{"num_hidden_layers": 8, "hidden_size": 224, "n_experts": 128, "experts_per_token": 4, "d_expert": 96, "d_shared_expert": 0, "hidden_act": "reglu", "moe_layers": [0, 1, 2, 3, 4, 5, 6, 7], "router_score": "softmax", "normalize_top_k": true, "routed_scale": 2.5, "balance_loss": 0.00695, "balance_bias": false, "router_logit_norm": 2.0, "init_std_router": 0.00922, "lr_router": 0.00173, "vocab_size": 16384, "norm": "layernorm", "norm_eps": 1e-05, "tie_word_embeddings": false, "optimizer": "soap_variant", "learning_rate": 0.00261, "beta1": 0.95, "beta2": 0.95, "max_grad_norm": 1.0, "batch_tokens": 131072, "max_seq_len": 256, "train_tokens": 854600000, "max_steps": 6521, "dataset": "wikipedia_en"}
Below are experts of layer 2 (counted from 0) of a mixture-of-experts language model. Rows are named router (the router's row for the expert), gate (a neuron's input weights, with its number), up (a neuron's input weights, with its number), down (a neuron's output weights, with its number) and show model dimensions 168-223. Each number is 128 + 32 x the weight over its row's rms, rounded and kept within 0 to 255. Numbers have three digits each.
After each expert's rows: "gets" lists some tokens that make up at least twice as much of what it gets as of all text. This comes from a sample of Wikipedia text that the model never trained on. Tokens count by the router's weight.

# expert 41
router:165101115139075104144089146113161130154149138051191116158099148135102130124121139145091153103084099124126139088111091104096163150110128084133178142143108119159137091107
gate8:115112124130101206169190089161108117157121146134128085159138146172159071116168073097131126130127148104159212090134122143097150122114156109138160106145129101111117138074
up8:155131100153146160159190108116058109171147120116111110158187121159115107101150091068125153116122163188169196115082132082086110073134129090131119177148147116152116113108
down8:105105117081152111160110166112079165173140098121145121102109130144140110133057067139125188099130135129160127152119182142206127150158139136180151105137151124119157112112
gate9:176096181112130070125110112113131108079121096128162142087167130091105099116162191116126124124104185158154107088123204109113123118116123174076213159177187088112133073110
up9:158108168101141054107117114123140104108127111150157165074148129081107091138130177094094113130113148156153123111150168112114158116126124198088207167194194105132143081128
down9:143128160141154142138146140183161068076122119105109109126122122170064114146112151133091169141151161156129131163063105091129120161145076181090124138020141122096188161120
gate10:147128219118161138116202148151164066183160164121090108068049100166093111094085121080115087095159153107097199082090189123100160150128206167100141148119121114134183079131
up10:087151168156097114231188107121139147080065141112150138115133085126130108145144142157126176194158102070160102127145071120146096140106126150150162224154186119126146079151
down10:116084129078109094137110100095130164090130175108118057151125121133115109095145143112153103094163153169142074137134127166144058117126114084105151091094109116109184165181
gate11:092151105096127106125098097148120111124125084107076092133055101131139141146181097124171035141172143131122140153180087147159093141063128120174136058152192159131093145133
up11:125126090162136158117129139104160129093187134122146113138188114137102113111071125131156174119082142121184097143081142071077147110155121127061099148117082112107182165089
down11:103148125131200161188117130110167214110098144108129108148170121150133128128093075154157117106085141081112121083074121152159109117115093164184179120126138164106113091138
gate12:117146135172125163141089248090152119127080116177122168107135138183105109090088102138078108130153118122175143134143100126111110067174105134117088135125175094205151159128
up12:145107111117104079154133076136143130142222121093146084141155163070160149172225192124158114162110125145138107138126122125179114152155179120118153112104117075096125153108
down12:136145141156051085077111122171119098148184109190139173179126095134121100129115129141130160148129046134142174113099129084142144164194156156130106113105136166141180162131
gets: "T", " 0", " 1", " 2", " 3", " "

# expert 23
router:128096117133106155080147105193182125125063107171149111142177104172076120134136158164096134114154048155122127169076151123175147116134133103139107151133079141189119129154
gate0:130093191131099069136135116135099091151123102090191138087152122113125142133138114131075158087106098143126099093128130135134152193179119128083153147128074153146130140137
up0:164054143186131102155063121144126096141074140135184144088180140124140160103129147150088118052086137136087106060126095136132134174180135129138134099125073115184134136193
down0:180127125120185181108119085172078124136094167113188123141119122088144100096111086079146123139097152146145098169118156126103086102116070136126136160183094145154118162083
gate1:130110125104079115137146122093133110164147167199062140098106110160127125142155153135121173097166132174065067087087085173139122144186118186183138102083177094139131155143
up1:072195103160191148148101127154101147090119110068173150097111170155164105104130111161101133110100067043176127132160160134122137134108149122111102131160060149108160053096
down1:156124127082104165142163143066084078074124094157123182151153100137151115132097138106084103196109120118151181140135121146123104148083138153115149093166168150131144118160
gate2:089139137152147130150144127132089121100099111105120068095104126142154150111147103159089176107084178153155082049150153101063117180101129168145162095136110116130201127131
up2:119110047144161198162084122153125121130073135130137118130158198155198117079110097097104162113067191168164134045135120142120126125108116141097129108135115097121187078171
down2:147151128133073154156120175112179108107160109101083121142144172173127106119146104196168093088092141110168112098129145171107139107154087160177139150115177118074123113134
gate3:121137113165122122180146121115120083112089121095107082108119141189101134197125087124101142162177080174130138177107119137097095149133137144118126135131197183125084138126
up3:085131163132105102179109148048154178084108083157154089145172135114166113124221084092096157080129161140109133137140109146101133170144081125103116170111165085146185151168
down3:141079150109099115065100145162077146100138157153122102193141177119147117100089150151108151107172119095129127095084098115133157174132156158115139147143110171113214096169
gate4:121170105180084147074146151146170117134117142083134154145140126079166098194113169115103092188092134173200178134111110126128155133160147163185162137139148177147146172089
up4:116133189068166118166096146098082171074167156151147080124137105171122145051107100107126151100143143071076120132115157134103073159083141100075099145102111117105136108127
down4:124103130100135148127103131115139104083143174129126105131086077139126109107144146167124156174160140123156149108139135079119105144123113134126091195104098105137192161146
gets: "'s", " its", " American", " their", ",", " and"

# expert 8
router:129121133122162116090137140124082071140099093183078161148146149193071125131144072087158137139069177112141151169152170137178110130145131113194065116103144101102084160150
gate0:163140090144105102113174142178134146075119147168130150103202199125130193108117109062121146093171092090119147133108089122140081148174143162160159100113071161108172080170
up0:038120141091110078144160139118146132082132120149170124090090131139089098110130122173086125169084098164171101163098159052146088115170153116152137183117132135166073184180
down0:109120156125169134145108163119134131075121188096172095113094187101136082111175165139176128175119104138141150119122145077208074175147098102163155143106124178104074140169
gate1:103201045107142131179105135106150169179118106158110175143085171128158140149153101147180086098151134107122175095169124115166107146091126157081207105125127148149135161114
up1:155124128157181115165114160185085139112116146150160142068148162170167181148123065091119074149105058136137180104100144100103128120107086064177130104133129127146108155152
down1:133139106166171213108072109165135166085143119138152076076168092114150167087134113144090156143143113126128109117131140061066202087153072108115127175148099168132079127129
gate2:145104158150138103164130155151081147154068091155090104115154117117082147116179072156079172034140153076155212108104125123109096163127092133128096130146161138153173068153
up2:143115159168124073154116126135185129182139107128102194139123105104173122098153123104127138147150092179132131184139142141113110127107159164142150153125107172123114220095
down2:159128168132109128159110122180154121094169199133137185151090082141113125082093104119136124161086078132143194116073120144112065073112164180137156125116124120126057137179
gate3:159102142213116121118133090103123121127137146140118117163158063167129144143088157131136112166126139181177119147077142138119126105092074077079155108185143080068163126114
up3:135154195092132077215095115194105178127149131126124086084107230127163092105144125130131171086159081117085121106132173188138120116125209209149180163117068162139101104127
down3:129111081074165080186145129108155188191160095145129143146090179065130115103145087157064142139115113107115145105131132183134144119111183110135144177125176110150104165212
gate4:104112155139136138134175144100159123160115095130114088130152103120170164207165117105152055089166129120054142127107116130120131119118141141111049181116156085137208104148
up4:161086084133126133114152141208110096165196093121087186152176139154100137127153099133118118194085137094150116124129159112129093076185165158153165062153141168099094131128
down4:105113059085183124100117047134173153164167114167161168088118133133090130124100161124119156234164133140154131192151145171119092131138187069180109100140118108118128128113
gets: "b", " |", "is", "m", "at", "th"

# expert 95
router:104185133099108126124147147078054130186085142122186127139140138136211158135148119162089089103103126133143133107163126151118098162128139174128164137135116138125161177102
gate6:141152093111127162153121118125133072095095158158161132144072091124150169114166110153102141110136099052096114118104164132113166167117117208107160113086171150167162171129
up6:157151096120128164173118090110129063127061131163141150147092096142142162134141101173117128106142089075108122126120169148135149143118121199078129111114167156127169160112
down6:081171143101147149079100133145111158146094125178141119146150126176087134052139107118108146118174111133129145139131120111125181180157088164169108106165163125149128164090
gate7:093180104122112119078070189110143157109088090146103095081108167107135104135112150134159116167106061097148076078144165122131137179113135143116101096162210093156080093143
up7:135121113132145133186180065149109108154142169133117137158097115159138151121157106087142114099152169160097154162114088152153134089118093140153135137091030191086189189109
down7:149115134123095104119141121112098113102162160121142146129109058133163136100118112138089071126127055113148105095153168120147115124129162108148160177104154106128169111176
gate8:151138149134166149156149162096144164161109101105136188155184130137146143137156149138165107099136101156157165212155124157089097090171103115172123100083095065142188148143
up8:162154165105180144134155171109139200154114099114190163187148158112156140155139158164132132144109090147163088173168130147099103096164114087177109122112128042138154145116
down8:141112118177139133091092116073118137133086123133195138105129120170160140160207145191155131132178128109116121109094099099098095038168098102128084130076072158109175075073
gate9:101082199092165105168159085171130128116118112138092162143130129106154130145104119179061101179085183089190109160138136112104111116048167090139147180093080129177164115158
up9:129134083156086133066069187110131102130105132076190097120104119154110138127151137075182174081171054146049148101127101112138139137174131167105141076163182116089081148105
down9:150138118175129116134129122192149130140064159085137069186113107134079072203099140112136069110073152168105088155116102142117099155074082143156140120153120100133183111133
gate10:124123110094130093136133172116090168118152117127092125179153126131180041088188160108159153068172132117112099079128122196129201078076030098145115097123108138119141197066
up10:108149102164094145152111154154095130119123134097147132112158117093127166096105131134082134132073113191107156170164129070098051118155152110076078163115137040145094153126
down10:143154151093130182126088123170067105115185136172101096093167100065127153100111124192116135094106134129174161106167116121118115137139104140182069098125126187136189161112
gets: " |", " —;", "listed", "our", "burn", "ourn"

# expert 102
router:136113089169124165096160159124131112152099132139126154150080154079134130049081177138103171095118121107144116155172109089139128081169103177096096165139187097150085148075
gate0:137118101136136158165126109078097090110144126196097109081054109112162144116165126099112126095045137157145148143103151132087169066149106076101125019119179134166128125130
up0:209129097186177113105095139151090166117085111136153161134101117119107138127081090064139114174162136106110156113156140126109093099177111097110177172115166118205099113153
down0:104125101113137142095127088111137129074131104068109063075081123116130173193105156115140082064165177093113173148117167144115087139188130087138101158151141172080109146109
gate1:125152119133078075174164123102105067131138198110077117099069123119146084195089184173110137157146107168075135108063149129083129104186085132192077163113188137181085097134
up1:129116107142142084162146123122114060114106151162108152061095071104090158180079169203138137142143126189101120118124181163116139138175089123226054155071146161140103136162
down1:136089173168114127141105158166107103113141126081116175072100114128112081182092099081158118086115150148082140195105067161163123116172151081124054112131180096213101126145
gate2:087122094092151098135163125109067118140121098133095098082101138106080146120108125131154156104083170075063164091105155164152117154114125147115147159077140155167112113075
up2:109156123159171130184135127104121144138103128082114111116136151112069110129122151076126164157082182098103207127145151152195146122077110113080164159071077130158151121127
down2:121132089137093068097137167109088071141123155154109088119109175143146140154159134107151149150121120144120128085116096098149141145068138102069171148064122177102127132178
gate3:127117092059141110094177097139176069085143102171109108070134119068129088103143090137154085076087134124118096152084046146166130157105111162167175144105113117120187185159
up3:182098139061102141174128133167092161118132118119138153196202183104148154162130108115096120137122142147092165122207221097109137099079189066147116099138115139064102109083
down3:104148135120172156153119113170129173125123135163111164158162140076125144112139149078160111147083138116072114150110145192106110166146151108133126097107165131103110148171
gate4:087078189143167119080094111146132152214083073181067148138088133101113188109170119099101139123130131120127153099089092103136182137165132129119146174159137099084090162136
up4:138069159183173143113090120186111146165063107163109147113060134098167192098155121073074167116137183094131139116099104108113152146184119097139120131103115103096108151130
down4:098108134139140108118150130125168194132087096098133166168110092113150150101103088079161174075170118155151135171116126099119110155179169107161116099113127091098151120097
gets: " Ch", " ", " re", " video", " art", " part"

# expert 29
router:133142082110164133131112117176097174095125142165147152137099180110119139164092081148139165104105118137109129172110120114125102123121049068111055131115134173110118094124
gate0:125115098143106203086128054103160166131151143129145128099140142102133108119125058116144156075143148132162124115112153107125143123165129137122102112076130181136156101071
up0:101082179150172135121191114140167102161134162113091107135109135133146126135154188137124101149173180152106176115163176119165206110081186108147094070128129116165162087149
down0:090114137124125123136141144123122101163134176112120121110177141175104103095153110097133161118122189114124135111057131135098150118086160134137107084052104078158125149129
gate1:079116095139103153118154135139083132097137113115185098161179164124138157130120106111123144129136136100108085116129123190103186115153074139189160096129104112118170107094
up1:160169171183141141130171130136143146105159080145134103160140157123085123078144167073120135140141179115096140141148087089111127054145114131079130029062118114139191138128
down1:143165164171088143146154119122109152062114123119168087115106252131113201095139184116158118157077141110027137116141119099097065131081129098088105099098168107136132107153
gate2:170132106158132097146202136110114141131091109192165117176082113150192177102113171092104115159113138136143137152126117154100160100156077170138124148136117176098094119168
up2:159058125154082146056057104143167134106184140083096117154198140136125089173135142117180154111106150121139088186117139160176115127143171117160140123149115130138136156112
down2:110101153112055156129138109103124146117127187118139131108157172120079087205153071121114126058076191129123144102147114118191092115123109153095104125146100158142182105169
gate3:123184096189102095083135086149201079133092118127119113150141149186113128105157060117157154066134121083183130107160151116121140081113134172104118113089119159098129096130
up3:115111191151154121156095132072082158086121144121063100055096107077146100119123151087133147158156137077121160155089127096099135194106083115145102133149218144148122115139
down3:147100197160115150130132101102153127122149128096124113110141114122098081174079134144110189159135128107159101142127086103090087115118069115127097211090153107113146117167
gate4:113175149105113111175110156130148100147123113145131072131061087081147115129132106132076079123160110121129135122104166087147134124149167127069116187095156169135166133144
up4:187169139109088124101116138033126130104109112050155144116173175111113134127154164143081152111150154091107087115129114119104125113125199118122111174143109114090153117089
down4:139158071132080111133094137128165081136097146117159156101165105106123212135111117095166185134131122128082105159149177160066086090149144094117103136103130137074155125078
gets: " his", " her", " South", " their", " North", " National"

# expert 53
router:138117147082168167116113113055150162160099165098168112109138123094147096125114145157115172120156107147115134077172061103080123115169118102143100155189101134199166159118
gate0:116121099128107027174202135086155117136082156171130200154183157160162137062151145140062134107082109128081055086133173127082108114192092135133097136146146119134085110096
up0:138125114127142192203135130132070165147075168069173134086089123100129152111163128156073142071146134122105103131162109176083123130101164082143100128154099024076141163111
down0:203152136101063120140170145132096181098108081132137129103096137121090144090132165134148062098102129123150106110133070159089140173151187138082147109139142126138154153082
gate1:106155105141111134130135132114157159135129134153133123214093095148093140140120129164145134160086160170127131205098131096097089118156114073087118129104138118127188072096
up1:069149113115144127134167112107131123132158104125162169229076037110139153109134147175157141110145176127141145158095149119131128140173111117106147141112138154123137047133
down1:118093137144118183134114156153099124138128114121192137156106089152105148082130100114123151143081135177118165077139137156123177136162146107109126147171098210101104159083
gate2:153147098087190156104132141139131130166070142115106080100110138187120122124151108084174122118128081182131140126165147132098210093106119123129092159172174129139087142081
up2:093192144128114138150146129147156109070130102051087090130072108127165087107136152127133110131079156127109152154144150108129170117132190137164109157110152077111070143075
down2:085103156165127123172152108121154088137115129108107074106134133126091149155140125132132154167148076144152110166176134133137138172116123118110079091065138146193083151122
gate3:070183124142178097090110142167151147204134127131091097076187161149105094151150109056107137110043133118119128077088124121108142119113090102172089125096095077074155155097
up3:205134174094081124112122120104083116058127130118103126127087079123137142100118140145129104173115137108126149163127154134100135136132157171063165103164137190175122107087
down3:097111139114143113144127131093110170061127122136099077128106097156142107122061190127174167200141131155116088158173151109107106126209162114079159087166134160093109131168
gate4:101178139132151161129112062138116124094106134127099142156102103093070160140158157126179145165098145161087114123151099148133151104084101116079126133127190163118142125109
up4:098191126149110135080115103161163160133124155080127120110112097166148140112144121115095147148145145160135163074086071171188164117128105182087115119093138245076085154091
down4:159167127148109148104122097146121112159111133180141107136123132180136159070103088156072151158055167113119110078089132100160147087165160112158172149019107152133136157148
gets: " ", "|", " —", " Category", " –", " A"

# expert 101
router:086141090124171093180157098142070128103107095097122116074121055137190186141139133137167091069174159079116127155083162182127123128144131146096106108112139118075207119183
gate0:119175127122136162122157081132134112141134120119161134135135092139111110144152058097228078142140083217108156055134147158133143138118167137147139107114150077138123114149
up0:074142126087111136113099112118219147062135175174137147109132152069097131142144067115145129106130177153199149130082142138118112117089112121099130181127127116104099138149
down0:154196144145116104169139159186157063115136158145146117070112154152149134112149143135096119128149139139131151105098090122207176115166127143049114152089123182130111071171
gate1:150188113070113110158109121112138134151186207171098141135111149151133168161132082150129090130132048153123092089087121107108141144150061140136088136120175209179124137128
up1:134141111120121081139107120146179117139084157093139070087147036156126081150141113138147112172120131194151178102111082045110123135079127113124137150082144183148098148073
down1:174147165082128126182090115131158151109159102159133144059141063154145142123120131074104135126160137187119178111158144087173120167128121101128167104082185208108073140033
gate2:110093076141157142165132096121149088149143144119121110064176074137105094097142064122100141134076113109128173145171108156152124147185081114147141103117107157130069088108
up2:084106180076135127111148119141192117161156096119100157147143095117095131160073067144157197125098092198152094154116139126164096162135132121156126182084170075140109068071
down2:123129108120100119200116092129190119131182140146118127144158164195125145184119139081128082114145192167081110109103091120119170154061084098141140067123127137097063165155
gate3:115084228155158174128134197149138157080130133101172144167152144151125142104133125191191117155144113166105112127133083151125147089157119154088126128103063121129150101125
up3:111133082143154186112118090154117139091148134107144156138125121165106197075174088161140145107147162136098119157124139192106140124158152174135144170156138113111097161105
down3:169115121130102145134094160141078123139084167151116090054087132153126161129134168147149090152139072172187150105154073123104118156143075168140145117129098113151135151176
gate4:118129137105125101083141104111175181128150139089116146098074157102115089133150124136166138135116160092156103136126116164141099087098149114107096252125204139109149094172
up4:119115137149152146122119173120142098143088063146158112078139138172135126182103120136124159113156129165087145079124178121135106133092140145113096078133134138133058137135
down4:099166134154123139129154102088130161110103162145095117126121116124152070094113108160113118144117103063135158150128096113098098141141111121096164119178144047099154111148
gets: ".", "c", ").", " when", "\".", ".\""

# expert 114
router:132199171053129139174149165158134133137133149175179118125123153075151081160106148155190102127146151169118114130117147104168105129101139113068064113130116156128130111123
gate0:135112166151104092149113137139145115134084090162108054089156164131115107141164140198107096074115134075111152076081171137067108088166102108091129043148118077117158087144
up0:131145135133109161142174080129108044161196133117076095133160075112154063155064155128196113124158121114138113137092116143152095145169132142101143171102095171077153110125
down0:165115101047098137138094158121108115122161126119137141084158105120084116118122110095161149104185144034145135104112081071090124109153142106050153129105175179089153126122
gate1:090148140149098058203158095094137161116161140158110150073146102168145129111159164159146109109191110095118123122110095162155122089098100134169149159140049165041084108196
up1:132118097136141180084102150155131136153091130069122078161084157119108148149124109087085144160094129160135140156127161133096125160168105138083121087126169094251156162064
down1:091106175165187100102134157191167157155094107121125159069134064131190088112220149113107099143119075099128162155168136138136149182175099137124134098162091100061079182143
gate2:109124171109123126080164056094125146080133148194142122097119124145149056125089168117156166154149108176168093088147100086099157080110126128108106143127093144118095164110
up2:127137105116137135221149159130105124131085093066113094161135169073177143090162123118081098126084186084089147066116144174112148101088078079105170185124099133107155077202
down2:165135134124068119144160147170135145159097138137153118104096167095150109124059110116129123142121121086123118114080139136139115106148075186103180160198113156107176107102
gate3:123183167152081097167137178103145143160126075118157141084125157137116097122099144103092131183124045121120115150188163066154120165196115174139152136147157167147157089122
up3:141144113140132126113098074118172106128109191125061130130070070144128146107157208108125143096138131121157178098133063200120169144093135149118146069115135132071169127112
down3:095134176126132064158097103228129104098173125100123124106101114135126149155138180166126193185129193141093084148106121084155134119089119126146112182149106111102103130104
gate4:141087114127106057151077123082150160066125096128130135100158150095134162126080092197161170152155118110147057113093141144144136113075147148123127155097149153136091108125
up4:140155099142134087088169159152140128122200076100157089115119179092092164137110146152129098094055138142117114142129120132116109120092166127171104092140174068063188150128
down4:105096053178120079180107084110056090159171133156161130100096183135118163117121174159133147136104202172093146162097132134134072128138152096078124106104198153157185097159
gets: " C", "up", " known", " Bl", "erm", " Sw"

# expert 79
router:106085109148085147132130086168162081120166134119093143104120145103149130133169152156145112198168150139124145131103138082126098169147092182145091094133156148207169163097
gate6:174095144158086110058095132108113157151134112121102127159128169119146150136121138074197156128170164151158125116128112138118075092091140094169160128132194157097145191048
up6:094119125040171178125170155088149189124192191136119075126127125119169122106083166052096122160171087140164156165059152112110144086121128099104137200134110099116072069103
down6:155130154087119098088105140159064075197119120153099127147126128159172107180106088107149152141112144076140127164172128121104133201145125153139125100144180151174167091188
gate7:116109167175142127103138083136100125119129108088090167122122122125149141193114140114145089166186170112101137121159163166213128118078108212130115137122160112119188189087
up7:113103105065122093054145161197132163121125103132088153172113168135139131209123117109184100172192086154093141110130144107194114111120079154096139182118128085127119086142
down7:148095105136136105171133074159138099120070170094160143111117163095132092160140125058096098149121153069120132137186144106093123118121119077111167170028109114108168062168
gate8:155074133133076148104115120136148085093156151084120128133092110181156133162189145058149116117119180176157136137122146104126178072094115116136117127113185127151097104156
up8:145089136088079171127122129172126048126138187100146088118090084162130162121187166075129134105115139197107129175111157089100166079103142116135139107144163145185124117150
down8:131103078090100128093144115115179117151109131100165126116103124164190160097129121139126127117120171119153153068166161096104062119109137101152145154176117174123119076093
gate9:155152156118126118066148119194128157093170114104113229107185184117164183131098177109083129107142117179147112118190088132112116101150113164122093116093156151210149162107
up9:162123186190156118134182128135111109176091073098103148121101151161147150115143090100105133117135162099077128149165138135127115159136152126137120100161099088091141143080
down9:136134136094067025114186143108117110120121131126117142134127146137144131060185126148095128119085106131158101141142130131159152137146104142139148172122189192114166121060
gate10:130077154073090154130103156153090090138125111047132107130102105138070123169108092142121121197153094098118130115103119138191096089128114136116141100153138140168170104161
up10:138197150132144104149134096086153162086117142192068142183174139100154100121137176139100101093092137138169132119114132136085193107116146065097083111060128101138095147113
down10:106078112138119083148127100190114130145098148149073117189142075124123178074169092163142164138096095178160133139125054063156098114135118166125165122104129179156126169137
gets: " has", " had", " have", " film", " album", " local"

# expert 73
router:139088141079162158198141146122137176128134078132193099089139171092088065131142141144144059184141126175132155163083136061153116143095112096131119119125160106094131112109
gate0:085094127101134131122114114123092130149161099153083162156121095168134133148127124116159029116180154162124102091092143132141121124150157160130173117124125181097133203143
up0:087122117128076131166160142104115151136081186124126136133082124137132108084152170124107178187127108127125174171146101105138142114087121150132133166152108122151145102161
down0:141143125099178176097153113109188098148173247115111158156117099078086189099067144111148131166084130134116109207158107146153084095192158142052140132137126094192145074136
gate1:128105183140099109175155048131133153142132135159173102143149121145122152149152150121105099154132141130096180134157154112107181083062124093125125115126164135124183095138
up1:142105067126156093141088110131115147162113125197148125070138126120119129084099123084083132089135115096150124103126057128135121129120121116106148146159164146146135179127
down1:182213136145144108156088096098161153151120173101119125103117106162104118141048169083134186167079139089184093134096094161091127090223176140128060126159141125168116084176
gate2:059161115156156132123123160096089145144146140107147101146072107152133094160112109097089124125078086143088170132163095121115130150099144106080182166099104136152084113169
up2:092140065114128146106126136068103136148100152154099083180193100111131069179083202143118152151089121115147155123097176179116138184125136184102113126156111193105126135107
down2:139167106148166148109056086124106096124119157162186121184110130096073086142096168141124137179084169141167152131150093176089169094165113141149145127144255169117127115103
gate3:124147155047104092118152142095136117168101156077129168134140179141091146166119135110131144107127108140176180100124101143171112121101135146139187141107115147191149058100
up3:138155103161166121176155140122145091117102032157117186107104157175141104103178113165090127087174143115124197100153151121176035148097140151130157093078164132100169083118
down3:151100097144122107113137162114164059120106083124115179111141059149105109117120109091086149072151106173154106103166096188125120077128108117142102127095193109148127130116
gate4:198071155062118128121116123179110119081123095106141089113107121089094105163137175148131142158074123171180168062166124112178108151155142129163166124114187169118125119098
up4:135127103141123090132131142209141120078161093131100106064136093115150132163159091111126137092142088104072197127182112156179150108105214155168147134115175144166072140172
down4:158145149117164092133150156099118104133130078146117108137125120125174144128104144147123136182101145185208143049133151076091169128119123150139159128112117118132119139060
gets: "in", "See", " in", " See", " also", " used"

# expert 118
router:103105064102136136119112170129122124146144055129105132145145140124177109140176193127082139116129150146150094130097115097113098188135112105136101162096148139084207105151
gate0:140149094147094126169090087091107132177091117152129136113172192152174122113172171110177120084158126123137142101113116093137084151109185093126110115188107140107167112153
up0:134144139132148150073179183165160155078135107107089108119090084089079115131104114156074161171090129127129121142112179174120190115140062182145149138089158098173104115082
down0:150139125122115139165167107152138148071130115120112082134134130135184100136109100101135147115117076083161064106077092096186129096130140157074075192107084110126109138136
gate1:133125099138094156128120210145144105120126070158142129078153137152109108096160162211155160169146107129150160091072117184167134135090117106106141143125142106167149115101
up1:165161114128101153117110141123176104132114063153137134087129130148113122105149147182162137154111131140156172095124107183190121132110133128071155130124143114149148131076
down1:100138114086102144143170130118139123176134136107128123095135131127127118103071144075140145127134136180117132128076122089158141126126157142110115147006101127170157146154
gate2:153132110121163152155120120152161136080159109165132114111100155109147063087065169143165165176114144148152098126145140108175069122108162118174156146100117096140132090109
up2:117070142169122120114174162115136049099108122115117116079154127162109145109182098138127153118193185080105134083088119137154100132075114105066076108107164152120154147147
down2:149146157145146072161154180139121108141137109090090110130221117174148072085128187115072180159160152102053166140096194115123156119191118141124105131123087151152140112143
gate3:134026167109111100175187098131107129158140103122113136078109071172092102116144162127094136153159089151207174135102179104145089152162140141171116161166158091110153097109
up3:125166092122165130147096141120119182084129094093156099174131180064178190120103050053121173095160156143077070146130166150148158125071117103111159110086104141125073148112
down3:098103152121215126115109110102135138061096126114116147093147144129192117090040110137090156138091124084130107135085142160171145133092125181126137156152065173041132150160
gate4:145094108180172106128119073199129158079150101153073093123072111068063093134136153151103100108147139151109211096124108144077188098202098149128133118170088190081097155116
up4:135118122134163047133146125232138142106169102161088119132099090095064100144132134134122143117135106159098196105152105148072155099144141151146133103180101170044094113144
down4:135128105164135100106153147156162144094139122157043144071162143107171121108113121077144112135105083143103143125058143098155187091173118121153132133112144143097085091058
gets: " he", ".", " she", " they", " He", ","

# expert 0
router:140090082089108107095123179108137100159140152092078104048037110141125139174141097107169089161147098157137171085094172167131106168135133120109210132130159154096133103104
gate2:104095189128163117192131141092100086105147165135116184090130137148153132138085128134102230108083136105174097149127120146155124111128170159080175167117150157192084119165
up2:108101171104151108138124124112115141105159124105113180065142114120135102160093141153131236107078139131184127154121116130129143112134133150074160202110137179131110135096
down2:168110123129120126109139168100133103140129148102136158121136211177172137126150164152099155149087141110153122083129147137069167136103176090148167109140111134074074156099
gate3:116101126130087163066106204144075109130124159159207118159105129110117115162118150149122097111158161135098137116127122060132163066167141136129129100082039130124130162098
up3:119115141116151078176174085112151106143173126157052187132109111156162111094099108152116131133093098157118119114101157150148096143119135144145156186156219117166142108173
down3:110092089111126161067144122178067140143084065113086133141153119085114083131107115116135112168156161166163100154095168127111063131084132154123108110141154121139193161147
gate4:095111148118144124156091124081092159106135131142112136076108130086104122145150078107147133149148107097081070133123131148089143143211063095140153181159123121145109114183
up4:118131090130108141106163139135115118126140152133164092143109165172150149129148091161117111135081129141105134109115164136223151091098085137118165116089135104157179147114
down4:117125170152138122125138130104136142137117137133130095102079091132132117129185082133089192031109080085153106149123118140153129049155115159124083119092147083146115165131
gate5:074109194120174083145146103174145090119123126121190118112099123109165072157138065081138104170105111165065118104111128092110162109127131150134135206095121186113068133148
up5:188176076123103184090106141082125167142093162111030140143163127144107203107079153128164147140164129097160162124140137179120119164112118103139160087208135116149148125144
down5:079110130117141158108134134105089159132093188128165139165103119047146133107120102117109153135133146129140167082131106165082193096123130128120152163141112139127106099149
gate6:095121125132120117141156121079081076167152179115098141149132093141164141123114098177166137219193099168158134137143133159151064039117117117181178145075108137153150121116
up6:133108162150121122159148107145124108112202170074174112151134126139060149098176092139073106124055099086140143155117111174145144103161139161076100133072110071135139106140
down6:137148159110177085149118133145144144134107101157117067134124192130130145104141171091115124105112161115138097156133132127137142111118117145086116102095064109184165180178
gets: " 1", "2", "1", "3", " 2", " t"